config = dict(
    d_model=128,
    balance_loss=0.000608,
    norm='rmsnorm',
    tie_embeddings=False,
    grad_clip=0.5,
    train_tokens=461200000,
)
Below are experts of layer 3 (counted from 0) of a mixture-of-experts language model. Rows are named router (the router's row for the expert), gate (a neuron's input weights, with its number), up (a neuron's input weights, with its number), down (a neuron's output weights, with its number) and show model dimensions 0-127. Each number is 500 + 50 x the weight over its row's rms, rounded and kept within 0 to 999. Numbers have three digits each.
Before each expert's rows: a language model's description of what the expert responds to; "raises" lists some tokens whose logits its average output raises strongly, later layers aside. This comes from a sample of Wikipedia text that the model never trained on.

# expert 33
It responds to: Function words and breaks in sentences reporting match outcomes, e.g. won the title, a win over, the final, because.
raises: " –", " -", " |", " in"
router:535544558512530561550436396504539458435468466477547486492489544548422479506493465535534534504486496525425599506463596520559412466395536544494535540503437564467529498530547425521552494450497504526400524552444509424375468555493515533498581566501518455565572494590462471470485436533549573475475541582550367527434417421471446530491499471538402499462472496506439468403549521456442500491529
gate0:554547500529496479533582475562476420506497561498529523571525508483491528478638486537493592520525512470545503596452545500491478487413503493415478572544448362532421511487523398470520537470446396502471537591548490456584403488515487492581499479563488547449554484490562467530413562458505589501544531535403500595592499520536466444529520403543541518468472529504590447456438550533486495518544
up0:501459496534535473580475609586517438548479554534598529474533460452409494493514504445494554554456568515566572487458557502509560542413495423487427457463538508477697461513535464494475453555444471463466490504525482461536411563517540466515469543339470510483536476522492490576490469580515522414554559506546511541529502461528548555442438565589555433514478431485570485553457535536478513493526
down0:445487484572537534456517593581543600561502493503606514495559598464541648405562504516515543496557551517560484503560443576506529483384519506538418464512475380502465489462498426405495462445500485423565505479522500510587420563515469506502460495439554440461500569464464437528487588463508508590517543587464566522433483569567495483466529467534522478534429542482565452513486499482512493539525
gate1:488463509524576440490486456511596478508533439513464427464400625530474500518491502633413453484510474593411560528486459501489462504497509400512464534446478589516512554468597582481527464501524480500470477579478465523501484438520518531451512560525556492531581516498559482439551467523391411500515416555530451561589424554504576550488521463525402525556517391447484416500548520507516487457431
up1:525569585527503518471513521485557518529529415512529510565517455480535440598509566552481540401584439525568559589509539497486522445470410450518595576493485607516486519555539538501542488504449410535529474523486548388608461430500481477534499527489454471510631475585431540491518445552537472532530436527550530478388461487478520573511456522597515525428568492482534463423436481441547438462487
down1:489518503421518471435400499524382495487418485534560464527524508460536441466432462431507468515454586459490508521478567566438455542473526474515603391477514454439536536518541474511562562466512438567440516426437441635440480589472478524456497498515536505541439527490534586397499470442436536527478522416547483475550428577461537477446542457547551430567564564521552506491569549576528469469547
gate2:502501518499553571496411392413542415422460488515581469520515589511447447488451477442484411425398453538472552529511530483503507492534377497497483580561552633386558471562513433561483462468469472488438524538421501500489467496499439507452556511479557538491459514452589485599475382502461407514498456548545425474543486485564458476478419482497470478516496460500439465461535534534574481509540
up2:489554479541497498434394447490572438481500511542554474440519473488456440475476449447512591461558488512485450456465524450458525591439480527461436589505439597449638421537421426508549456501414544586552571454540541541467492505500604544514524500434499499536462454518448515554419472662444472484479522493545499529540483502559478491525513590512422503595513444476481526617507483511465494471522
down2:504471546450416503523597561497560425569594603516511600534510504459497463483558519502453568488487520529536384482492495587534459419585495442519469425469518465554511505500479478540590520521543522433576465480546473530511524490512468532547502490530463524689420603451408486574557499407476490504559439557518572454511459500499504453454457434517505512437469565520483469554431504453509497575461
gate3:607592514485488510486428461574538475422481494489539551449465466510391523488462518423541507498525439453473591489445583518560479484443487533479482513488424547525564437555509530485553491584498511512344512552555510478424578545413502521590569537551483491501536495611424494535460455435519522448428445540494463466487414409539514453508502435516492499456432513576406523417477487478466596485541
up3:470587436387517515481486505458474464463483499511522520444478550479389428476448485419541544491581548469540550454538630451570503490485462591486524598452462491495518504508503525431516507498565484512548440463527530418489570451504509554466607540614506554516569546555461479500424435543469547452444642501525435517492479419561590467453495422538555578491433553522490460492554455550527466501474
down3:530445473550479491457571573476472418468520488612458462433518504532514505622490571464548470505508469466507569454567466521498529498561556432517431499520529503547504575509405430530514541403487469465427548550530527548544516546380504524469533495412458484549471402514580522455495487508506574438519518524518423550439526459447436477527467580484494413548563453457580598621464491577525415538513
gate4:559542500473516574562496579563566503455605480498505487524508533573439488328479489484554484492533487555519520532499569540605463492527386477545543601480406472481552437566561543466619514477479513501424503514479510475477436512459554550535560507553437530436543565485496459466553498450458473429534407548606475513492460476470405522534539467494431494475468470548484461424482517417545572433485
up4:501489497563511486444506457480604514378458517564387350573531550454512506477554488459527493454476438471535519571564381530529531459638486497535549479517501546548440566460500533507455544563481474438564469533514551507537510404526471435488543448543566584547493484526470483440528549470481529394427449512505520490525539495548430508457518577401492560465579424525484484473447482423468552528469
down4:554462476453454588499479483561543510490422539479510454565491442482451628511483439575455447575509468525446600437539501427506481452447510556471482466606424559530495562408556452537492488549469481388470505490511512449466583518487489489426473494490519411536527401568452510518472554553493430503411616439500518558588495460489566402414527529511478507487508496552441529481574494595476468475551
gate5:497544500407512548485544458497448541535581479504472474511499476555493527641461481412466555449537550512559469540470517511523467382451541553468527522530478521541431528524605483538522499498541532544568525576407463511430556596431495506454511468429506494571491508588548461482434501528457548540547585534483412445431494425528445671453530554484472496517507431525492449371525561466491458479503
up5:546473451443497491545629479535530535546530574503496528574626473474538567514559548467416417457496503504625484509499400565455488465581507504449461409513542521522466531527531485494429489535439493475572554473549534514539531574569419490477487410549574526462532479601469492425461515584518560556487531502478444482525475451476448474479519469417658498520491382469494462459468458510461494547531
down5:485483542487444516360482466492571447605448541497573419591525407620550541570536469465482532405466482488509445490469522581447463470552453522512518482585519408506467495478464542511519503512504478524580617563385512458514423531458564525431515461525442453444504532514501480486461443437491626492483494405462541520385447495514512532531584503446475519503453543541547439501464457530488504475551
gate6:579477527504461594590504501500621482414521471491492455410482526532369455395408512532519539511522473544476586470434543627590545490509447450550522519470439577518555535481464535502508473443503484446488508528526521563478484510540470535537502549555433439527514548530443509536539473446494468457416442556566450557433465414461537473532538556454510575445523428581495438438471495497529466623517
up6:556548577511598557505430529558440524469387558553541512498423457472450548423463410439603427510430528488461452467446515571513479562486574468515461501534523440519557525516450572527527416446566446477476446594592497426539495564514422419546547497460509532557474480536521549549500500552555604518508489476511555394495571550534562588452501523483470517485392489496550495457436499491493537528464
down6:533537528433510501442473537443461464435505446406484471500592587499508483501450571434430535344433362551542497398442446505600481523552512493541563509487523570495499528506575499459449522512535483440444522479520470495500509557470484475473477497480551517557518395457428400539442469504460515498489474454516464447450517543553463508448487392602516540518511450497524454630543580560468548455531
gate7:445400495448445548478441560533532539473477447438540419472486517506548566520486452407477516536432530513535579418462525545538495453456568486523553543566466527471542470471544473518483491470604512496516499529375471500402515485495597510427582566531510481517536499545467494530486413444475552549466605554556416518507467416530486504492553507560445536550433519572585480414653448479520420476521
up7:391543538438593499541515419566592519490456594513559481499521452506492535542606512626411473582470541549497575515439425505472570556423549514480530468519537517478451521551512538480493520600458531492454525521503471505551441478429555579564521476400587506507519477519401507562555475464489519462528488502422440423480479354538493574469488511509502485533533426545457535520460529412502557533505
down7:474489521508450405598412515485437466435423409554394472501480569510471544435472472464474475415488474475516443568519424450518474479542645495503470485459480464525488425505458497512392536527623478514516496521595601485546523535457422443503488546455490484483395456525602516546480493499580416509518457449555483450543489487544448522544461523461530486387518471490572466416531520528580490462503
gate8:497549564502511558513525457485531426468529517599479514539480525546413541490493494470496453403518448494539559563494536445594434437380491528584504610533472570421315515524537471554552431418510524540483578549482473492431567535496479430498506529585536484473600498549509455482444477502526565558509487547524453523445445517499534454526503528445420557535498459563471464389497509475576464537472
up8:405465504444568581428453511454472467554532517505457482568418432472402478464497478505479466413543560524483384456543527497596488478443411495484504456542518533586463495511436447585458488548526478545466522487580459492495440520542578495538572478552465495526568612497542539455500437470481413539478536484435518424498536441450533455537530420438556518472416465535603412504553562544588505445463
down8:526531498479485481473535494536506547663472450429434525480558519438475438525480497499447538423451493472490512526542528514473534584438530506556532607486455521492371487517561505496504523492505546628539527462519443460461520596553502493564590557457492515423517536429522465427512482567555543445554446576453464638525555521486474515553419419544445489603582477569461513564512509420509502502516
gate9:558513400526573525462470421455506505449525528562496476551482473508440607518587621418561520592610527434447567558449511549471468544436487471483428499522512524475511512524543424565486553451533553534495469548450495501414568504456588437560578516483527533548570465642474444494490455558506555521467520532521439484499427491469519576484471510536518521559468532421416526460515420491425495530426
up9:460535496631493449487494418426543554487562485465458480517498540547551413586535518522597582534478535545489501593522505491527525472511549466415534542468565606475542554450574459493520456493528475554519557556474453498509447551414495475512484579592524503454548542495541464511536522417563446523465454510607529476401568511508513497444461452459503519524490491421631493576506541519566527522349
down9:577633531457550393455564468562468376541571505437428550476465544398455470477458552575449532439602569579541393508522463532528563555529461460452536449567494489522510565490500445479478418513497513514488498512455527483574474502583413421536418548487564505545583519484491562519587499569485447517486477474519474526499478535526505507416456523567530485490494481501462501478421485490476504625453
gate10:445518504607537500520461488479546507539507437534497506556529469602501499463471491546488540487462518507458513652471551615501535514481512428473546521384473439481544503461513471492468540483589381523537430419501410535520383448520615529467641492555452531500572472441559522461485499532445477574431532585570491526508487464460425554546485523598470440525484494565495501450574523491515492468505
up10:451563474472564431594411420444542493431516489504356565532478486429513470472489524451546460451529422450561546509493470488512485509528400424514483461483499565532508488521455488435616601479492401534464489536594436449538399376469511498504460492480503546476527520427440467580514557471449427556475494500417534481490514466498535550462356496471474482531562446567556500534495457520521516532535
down10:441522467442560423626440509556507534465426516562478524516507540538511512462439554503505512535502499479575484499569419459460451429517510511508543468491503505535483504467643547434452491569557590501556469443519498508465559463538576446533475607460496435428543554564513511457491514434427395544505481351499527540485510494453471491487414469373441530484572433465402467441565524526494466467525

# expert 6
It responds to: Verbs, nouns and word fragments following articles or conjunctions in narrative prose about people, such as left, driven, issue, stuck.
raises: "g", "hed", "e"
router:468469534488523526573436476488548498464427424477540601511494483479458520515500585506497455481423501539437554476466570603565501466458548381504496509446561498540540564473578313526456466519560443530504508464546345562504482526545517495554490518449581572469504537492475384425440516508495537538519517565511511459507467450447535514477474435540476493450459506535577528434545608461512510582518
gate1:465477573578488591559544525492537476404423501548468525462457582489431526603581425502527459535471537533564553564399496477532478552515507489494544441487432534533547500467576429522486572493513489449395576521509490469486396516560464527562586535636541441523531556520450477554544457462462508427438552516469514479499429470567488548523511507468455476452502497528400534428559521549386478433480
up1:594568496512385498519540534473565481586455457524528381486502486526486442460472487402513451467562550547564523560535510499538554465495455575518569462509390446554518516523609592450530524469489554459514521506479399434506500468588494541522534530670483563533503464480399516523519439420547481517496447506486489451536511545608516516446503541482535468432493466477420434410493464557474538487465
down1:455520588524487556529504422564473469404428540462536471552526512534540492462536537493461458438547481474474424476545531464436407537402402452546483501511505559489516420455572429535422463510482486516516484576562505582508543568523382518506518498486503377503478505545536439434470499476474494505458518340496446536500440471456417459595445554543476450545465517523482520483468614448439547568561
gate2:508500526537465589505422503493501482543487435556538484535510534477505557349443523539619465500542573536477576465435519547601448478511489503539560578459466504454529509500474416527367469536523457446472554491467473485548445506513502513431518497490536571477504498585587416498423489531420592455483422553549482450540562419460489554415518452526536471563464581515564514546544568517580410530482
up2:484422477599591541466487448514492489589405536518539546427645502488538495395466526612573502469495492524462524388476545443606540466490489535508541514479567539449502490503449507475512423535551514452509485438545588475549509465461497482561548545499452412497542539448476491558523465544485447579499508523562566494450548432492435462562472459600417449557493529436549566546499497434554436517564
down2:518535562529477489533561535524527577449521502483495488521513554454494496457540514520554536512569569461485457572458454520489431501518492416514456536428513460540461443508511506427456548370465584426501366550464470561433378494466562511587462546507461522553467570473529658538499586457626463421587501546513582509467517522529522519414513575482530505519476539548570544442514471463522477535542
gate3:450482455490505543533485445513496560445464525520515589480495438561471493506538557541504436593430490514495577454474551542567520520424421456457585584471445518437603562462562479438487551505421524459488499490506404456528554541593470467510514697424553664560508512468438526560508494490571500495542484509480481482487436534576504545463470462468560533453474507574520525500496572461503477542460
up3:477479538482526580527466574515463555537494474451517482403512467427457547543527585428533455529504513441478492454474507612533469498552462330521452565633499393565578490536555511565548493477471530558446474483478438503447477590518479522547454421472490586494506598451485433484439474488573598461561502515610461495477499512476544437408556472462546548525464542480552553473456525489503510536518
down3:504465597518476472453461422427458554382479491573486488446557536565476514471499471557486474500467400499533418501535497568499502479541441462427515516571482502508438414515484523534520508586399544524558492510415479434503496454473606434486523626566474536522473557384462568454497504478475454593490520555558493461439441556496480554546490522492462517513538547589522597488450434481596469424578
gate4:534528569442505416495542460508542474492620516524535442544535518544556484505569517557594521568546517511503630543548511478466502523491492502506510529461440519473486502584606503393517615541441464522536418545493451471404498525594514497492485553386615410526568551596493511408509468549486482556540473551514474372508438558533500489526441488443498510491477443476495458460527515457492539469592
up4:420515495468502499527511430556535574475510480568552576508507487498481544438488482501452511447456509512482491526568595462597495459577468528587537451500576502480549535508520504561532405587538457573468438493561430565511516460567529428529505512523470435470496436575435421491589533555505409590555422495413521569486579505511497537553485525409391521445398493499560463482466508451508415602475
down4:636570517432572425464490495499465466420532463502451502550512559496488535509496554532605564540490612575581556487522425452513509446581549502481584525536483482524516530480409455586538520449538465475415459535598449433500502543509526529535440515556567459476522419586506526482502485537429380524511546544457492441504418567499501514530560465466547435474523431394486449475525482528469407460537
gate5:451538532507462526521511544494383391457449536632490485600491624470555537513564517532562399494530575503464612574463566535557425438453385489486476504524444446430457452480549396453555511441505517520504512510451457492431470564484499450541561542487524473529507510535575498468422526551478564502550519565459438414465501476487517534470435453532473439515436512510535556453515451544502544468580
up5:606461493566502480459484461523527551528531416432531411490464512480540496433452481532540553567607492546657487470479460469506503437461525591479591590502411461500542481495425617467492484495468533498510537536468446499540573556515460478518556522548528418453388483574472516556404489494591558481564473517536426465486474555496498487579411499557540482450460426540423459440486483540535502485448
down5:519540481523586544539598436575552484479475451495558507492491425365511486533447472414381528454531522499445512522465491416560468539537597449523578486512529577488448512520481461517454476506541477449489472452509474480505482456534437523482491556458475605502626503532505477499574495649514547471457517399481536419522473463479454549592608490525524533519506439458483533554367486521513568535527
gate6:454491593460531554539508449474552497440467524487503455684538541591481394511552492518549481593536440506508611514544509527522438485458504491494547574415558516478582574522574440493538525474432611467508544435554531508453539575507538418479514597578537499520480445521507508489488490469549528463428581579475458515449470536527501573493437456404409482473532455463503437525504469431497504511455
up6:526570483444568457435467515525471502496547401522514565470491558462483526532528486523451508494436571571427523504429504527534519494455548598579432509446439513455613424455460469531440547483628349432499580520525525636532505448490511521526506488472462487455550535538585506497537452553404501508460544509446515534467528459400542491465508511490495497537411559566578523510474482532566576534414
down6:425534534527543484560527497459498449574539409403471486472530435508499444526485441472515542541362506469505450462511564572483539515478523453522507546552434475559535481596533508459485437476485630474465490486438503434521509530551555564430509471576467566402531467460371423479501496530555489481432483601463361495515511489504516493493497433473502538489492447464549539519584485449473400374536
gate7:448475559472605512508495412522567546478428511483515531514538390489462461401484480484536442384514539613481496472401518580480511509440483520483508555442577481412565513485561430423456415516553456526503524389466486565485500545522538543592515468530521573518390588472468547439470440477514560519509532514580439507492535417472550489541411497459496575452390474542515470522544541500477460491486
up7:545517509458569525479514525570482463556442561495440539510473507485538463471535463453491607486508479526557499433354499574491505497543587531431398559521475486501512396507442502552504460608572395485529527474559461503549571470453459468540560550570513618446498468518490418501502441494420443502468460489512610547558515506531518438431602487539460505514523490428544495457436452406446545472419
down7:486564482584442511466499558437515527461561502573511498497475569373564432486493461483467556429455498486506513450458497554436418521426531507505457579469429482500545560498399473577473485589497507481522493488454494588510535563422542501506500613539530568531553600530558500509558499420548422546472428582555456568405475479464474478485443467536388457528561473502475498539545409462452502512396
gate8:449495544577541558530511512480422437461421541579509566437478445479478461508542531495509542543515540476539488627459540560426514510490574508510540483463533553511507527559509355533527553553545504530527500565487523469586465519509354547499528435553490526493449467572403436507512402471489423434500509509372487458492387526544527460537531508591433504420580467551537497566515475447446502448475
up8:513506450484478376405516590436482448602563505476442444545489492494513559524539500496553586522471613447513526399537423569498419466529518504502465512525459405480482460496502591464560484491533615496465490570520556403492487490507482526431440481475473526464491488471593440551479533549485564591495418484573451521502494599425571535478490471455607451546538545501469420482581509486547488436496
down8:597497506377543447508476539556489538530635613495463534512511504529504502553511439526595472518439541480529584456517438528604507447512487529502439529527453535542533525378560537442473501459565441507553465522541554472510488505528504615489418580461527384532519449471486461473476536454409448529429495579574497520482547463502465567486475425533567475534463516490537512421496585571523458495593
gate9:535475502480558480487507536633451449523527534535525463618471547526471505512588546511543560521521480507615577478497533571520504450500540467467486519445544490485492487522609415498510537474501531542507421512513589544498494464424495563571410383528513456544579454498522435491521466512510467586600444556499534460417467578544484540452482441528537523411486480444423392538454394445428545554500
up9:527455499462528611528507530532474459449478557419532534418512528513465491460550560498501428428417589535423567487431450530606448541598378460463476629498501505535461538403458498603538497519474445431451568471440421456529463540597465488442486493506495517511474474525497461476590507536416564466483477509554451545528458545469431490454552505474473461483526566435525590476538603534522493472509
down9:492496518428382506572515505526540440395386463577465476487589490610541596477496493488490477486481493435558568484466498530537551513522481500570581462505429489465492417492539509431455469502511414429563562530384516448532483432447565501548566412442503444458505534490428558516503553482597478506528549492560487507587545440516447554550507428535485508540406438578508509545497514460425451508557
gate10:568472423460502464575508526507520455444494526499548499528533489563444635525480506487691481561454415561595551606486496537479520465463418609490511551522581525495538487498542500495468525553564499464418545540485477494391527467436587528518511547456531490481445537458588446522496611548468466539537496551444516509549482513468556499544560486457486453512554478530495505509611483549546591449447
up10:540553435459456519490487369443492501457459501486566506490601385519516526478512435462515446450485526391464385489505574536481429534519502566543498523546560460471502482480517517556513378456517574514456509457474503431556508469564434464466512494501424457566592473555409484507563535551531413524542428537495497552508517448377452540463531540415362454487494479525552482549462440560500549482510
down10:600480525417505523515510496473618496521564533515487516459382519534530482552506521501446416499493564573568643522503489551528491410549479547570514460563420482446516469554484533444509560537525443361492456507531554504440483505485532503592575499562603551563525404552514532581487425558468443555500540525483507515564438535587475524528565550580539472502462508474467509526532474522455504394469
gate11:492507611465549540489473402526508513432483504480556537441412460466442555566547487476512463543473502441477590525501578578494483501410469511520558573455547430593508546497494509495563542564520445557451431504565477499417497499551523559578534510499491517490526543481414479536499458527548509529484422547499413425388482423394530511580424527527462505427411450571486476378496528482430479414486
up11:510471408481512537546510472575387473499549566432574515489450517475526517463411571431548492559545604484513532609581399537515480485550563592543574521503431460475458527468525478508495500594566520516532498523518571425546552594596554504430508473474554520489582459466536390368555500476414502507488484519535486489523456532485501460479487534531588456466544548501436508504476431592499520518442
down11:530494452545513489538491441543561515512497493460514548473402564396580507460457424567540533510539421526531575529595452468475428473458445510481486523463515523451484537532562538458462530548442449563442404561487499544428471598505511548499462549483408456519558544469530530417501461437472479409613462601452502564419636541485457426519427516480496515513569410474537559445557492530536492529512

# expert 27
It responds to: Pipes, headings and labels in sports results tables and tennis or athletics sections, e.g. Team, Championship, Time, doubles, ===.
raises: "),", "\n", ").", "s)"
router:503471523472513516520551465515523432459490502478500432483540504569427524487515467515451511409538507565442595542459647527513476496333496566501501488526453586445493465495538460572498474468511528544472494561410509510438495511571457572528612526531589498523536462575607405438424446535499516484464561625487426452413475446508464555455475491537443473523492514560446548393522503498534503483519
gate11:487405569442468536507541511520479503494394465468573501472516448555478554496455444510506434492502494514494494443451609604440454514428446525459508533494429512444572450417576508549578459454602460477480574500522541498537518511627546600563511478529596525533434501607588390516460512478482478493522483520516545452465532488458513527553513451508412522528432436518597431458524582540551513489565
up11:453570446502407444428539538456450454556414452499511541515628442446418521479556455496479445449570488518490495463538557470447513511478465506430369459453477575477471494486526508465469584420541447509503504550514503475528422486622403522559525491448521578426425436567505447470428522509540499566482457529524521455439502490433476452527455471497352558501435517528540409473533525504469548437526
down11:521442449501400480461499550475490540461502585474561539473491543506448485471444418485565368559469613444518401531538488498546499587547507502513535460543486427470547475536526627527508557505540523506519493472421545529561471458531576562581434492541438447526455507527548503474513506410490446524551513334544555521451587542505440490568596508531504462437546533534559464475458563418530512514469
gate12:502430472497511582478458489568577479432470599513416500384563497512489573458456508484536420386455453470509515424479591516525524467410476546526533464440538492531506521456562511523472420473577398560576463460494522458423534532565492569484539518590502452577478571476471427465508553507510414519486417542440442469400522535556516498434511417479546466499468472524463464392486445455478569471534
up12:530481478467455469411421573484466488519528512473480542550522519540471510433479526507492494552560503442493520435539450483528464529466487551403464557556513596506453565498504473591453639445480569563419475392537524496472504527507398436476517538423543393505502551524445471495380496501494431603379525534526479543457521564434485467473530451544523472476502443457520446527521524472442529408634
down12:489531550505522538555523476428446510531542488520510518415437494516516465562483521533552478552536531477430415548594544510483438513412521445419548505590533516415570499428610475471542415502519498474543582433425446434510556467520492508493554557516495459478605523580560540495493456559491492518414479372420500525508510474489571482594404520445507569493441503544435574463537410459592491450502
gate13:549532473451477428507506560472534476455438495458455455493573553534566537564543400527457555537415593521399566560468509560533477445467491468493507431455518580550476571496494481429506529461400553501437576485441507461414543447497523511429499521513608459471528486444564510452410477527516426461527518520526493423425474480561492534395454486606472469412576513518535521425414463423543493570515
up13:502476531451416506502425371506501551597506517547419522473498550562423469487504504452509453403375502467485525467487402428517463541489538555498501494560426441460534524449534559546441427550480468530548470510437496553492515466631553500550383526598411422520468506589521510549521456447464498489484495490436482501521470499541526454547515566475511370598449495513498479488499531595511511441562
down13:461555553561533545538430605470568431493585508508551512475508511483578539517513527583564489553555465552518553509457442516465564567549499544526532590487492555502557502466492513506596489506477490471408502453478531516493387616462435393501510464553457504524523422465407410492517541466477547491503532652489447386498486465521534432478613449445474565546518511595482461468451547471496511491459
gate14:400436579494504524499462438605521500481436483524544473472540599486415499394445592458516449508482473519417583503467517457462491439445443530541476552515532446556444569547544481525505461552456519500492398511518488482462453491555524506502580632525524612507495491523492411465512475636501627467506566557492495394513483468472595519469495507559477513492402453536491512465548490543534460568492
up14:497547530529489523570493424608483524553479558504531553463550555576504512562570534404458421537453463460462547532619421566466510467555516510460535539569485492499540461542465527479492473405447473474509541514483517462392461515495468582604482555565463440499496454519432509503508527537476444542512402474518477470574431487553646495638487496489543489480415520513465526543533431542410405535491
down14:537503484492542381554473479541543592572473493472515481544628476456493441570461515482566483553392505356509388440527505511547519591470475520508455501495509446584533491478486393510485567447518537539504463510466480632467557456500562517516502530566554523500473602532515530512485497504556424507482460459527474555526476470538400512475521430520518519469510450494482567572409548591587525463590
gate15:495476525609420565449420522423563452589516488561609527518512530435459488490514543571537489522587433467502482543524515502506553519488524499539409483545468513561477498423496456575559383472429405573469420525443422495464474568542439496565475448509532555471572483482576473471467487545447425506493485528506528390439480463581462548422481498507553481618389504486469513467553444518519465501456
up15:375505639511484482416474597482439603508516449457613487536499444531476488542495433540496569465545514510533522509519559470484489517530469534443429399457421421450537444425552441458528598570527484531503461483517489509542524538567551432545505529499593528547503392484456504524507574519566497558495461518468618575446417511428482521529516556429494573452507450539503506482541528539456562537489
down15:455509574458485518503489528440512494496521547478495629538464572444457504480509487456339598402488504507551426487436563554471442577496493549449473457479528512442468444463552386538497503563512507546490603519499490515485458539461548491501505602500491541561495460414553550438490361481397537509485545494454495407434446512508446491504580561522483530554517502549525596498533460473516425408474
gate16:426509521413530553541472388619519568524463447464588468446486546593510488556469567571540440500428502509500463548457497480540468404456478521541526483518525509439570501591629437456445488503560535461500484508475557427531540460502550484486551615509497491513447504553482510559403458446504506606513538553453447484519452491471554532573460429505440441453436459386493466439482505433463543433504
up16:457426546517558457470447427531417486501434476529480536479532518469453509561456510455504460605543467514534551439520564502512542429464487525520524484495482359528445423464446533540491624450549569485510433567452479461535481471517512522532468501636513495529450401599514373455478451525505455542470474498491525542526478510482487454550536548538543427562447433601536564609560468534600498503435
down16:528489510485476521481548466548478461418422564512470340474474419482503484410498564484484451462465499545489543557541461500534493477479505489527453633462534537481435588554528454477528463468468447382504471570552547446515538532544464470511516406436493569408450550493517536558420452487451563520610580480435488475554449547449528485399480513546482564376556484497431459470466519459539582503482
gate17:408604478485480457523440440544522423551459506498409465509519474556569478479567516455414468441415503515424545483536507429522405439451573426563537566399511539479504498557470457508457537447433516498580511553499556483512455523521593498543517564447554413538528465503560540488449535455479430520503493570497504482513505495498632477477515447496611361433475413440514512540498475535487492451578
up17:531511512498501575436530546434502460536578502511558471490526488463535491514436464556543509624465507523513542540503474506649499477555502475452500441505468480546462548443504502442452521470497534507505516424602517447465532406416438461444434521443497484462464570416436531436545418451538473460539437464565536635474490544534360485473434459479552608454512513473555470500465619429491468536552
down17:478468433572536509535525561391480525494433481478537480509518556580424550514510558511556523505456563521500533492444488544508489453544533492495494428555507432401522456477525529514643562581435509625549455527481500481454455497399514551444530559587538542484548539363529423565463622555525418508515545508444558492464499563476563576543444427518554526499541517489541496495538432460535490573475
gate18:524444561460458477527515461553584538449561569469524444507537444550543568545465496528525424563575507594523470497567571515495453533453512522566604473519489552477535420520556507583513450556476473544434579592529443477480569481638521474552483503523548450460559491608476456533534469525440387578484481523544467557451468462602465578481500478467501540485563434567453505474523479527550447522390
up18:525479558502497504472515471586563519334559488464524490465511458609505503519466485560513504458460535486546525544474502498492448494429377498526563508451477402526541471493528464520509419515564500586543568473559556451551452576504571445434470465452536436439500463483446484624522577559496594579542571530543549568511485437476560485474528482488522457398559457432591528481451597437516495493514
down18:421436475477539518460502417539553604557455462493581457596560511495490465611488521470460513490530556501494502575485543419421432533548467495565434637447481496616477482509460475514434463606605494478463465413505533551459542515449528510460508550566518534495502372455489479517489443491480471507595354428476495518504509592572520519508529446501521479501466572471470472448538462500549505471486
gate19:529457591492504455455488507535473440416490539494515471484542445536475553606416426509478524464482520564493544559488521551449464505485473504504603468466549497537567561597465464568528547518450448495503569518585475484469399512470445556517548506533592485494513505595526438529543448567480427460488630535538464486463391511416497657555444520513549459450531465540439556466541543399544534490450
up19:488601505477416467560545487519544401486452431522410522467536535492562544568502463405440455457500503427545452495501457525418522498442448499484486516466474601432497518516508531403493457406478408502454569580459519539412431485438445526457551553536556526545512432486479405425473545485493497525432509471460462446429485399485544505486477512449450490438418539543431466424457417440425447449542
down19:482435437528607513501533505524451498517506495502582496482474491526449478361440472580525527453514530567515405479541605522461492431407462517470510379482463512513470437529508487489440461374450569406527496544483496399510463568508440456463500518517459408402511431520522579453485486540465511519496512465541476500473484581472473464483513531498511541466474524614577459588514569564480580580410
gate20:572531446471481567551443455464579532467468539542521504523490501521553449543490488555440486499478425603463578467553517536500498493495681459461546500460506553513520442497509360549477548498510442528542514537534471501479472486492422473450500473548472502495532453569503483393488446626460486500480624497489402507400433439472422554570496462505483517416436495501518542523501437525441452567388
up20:497485562525568457543512439491379474410423520521556505453413501443485501443465538526510431591524487423539461556396436493549552448448413476462487463427447460536447535459478517446549501494543606476497487555484531470642539491517525533513519438468508611543490487442540456482553535518545545472447446489426449567558501538573492560578463543505526445537425496494613473497543481580455438451450
down20:449493507485445489497438471478591565496480529522503465449568586431492485563478419490622532585496554478517496471623501528443565533575452517568526573506499447458466577555536519500531404482546504374426485465441423508429531559606476626489489537451531560394476596432462469540477559490507529491520494556533579493576484538524502481433505457495531470460493466472507458500555576499483549452450
gate21:496453584445483456487583548518538487423444498572589464566437503499378554516454484468465570491442433526574496561545525486490483559456489569450506538428491488501491538503538397538495539492526546489435430503538480590500422577542539527608506592467526532534500455590458426528410485466498606411488528594465518506447510475448423438510477454409453569557479546497523542494444590459491522537478
up21:417462479538471369554620392569453548467577528497510424477439533551490525454457503529464551391553475601477451605539485459546490559457532521559519604578481551522518506516495469542546517411515495483487486538526500540513394449519616495454480471481456525496557569611495429542529441467480512481515489541489513500492553493510454442499453476454551552586535438533469514552423534421585529502526
down21:543504446468472537475538526499523654503479488496552418490519557509480518466495448505480477465640485413506482520549479476513494517527533459525513478605459536563569552452545503447512530410473460467551504457451513457477501479468527514577409581468439377547466475586540587546460453477527478545521449429553530465558434514554397517499466467486464443469420468476468552504451521332554447593502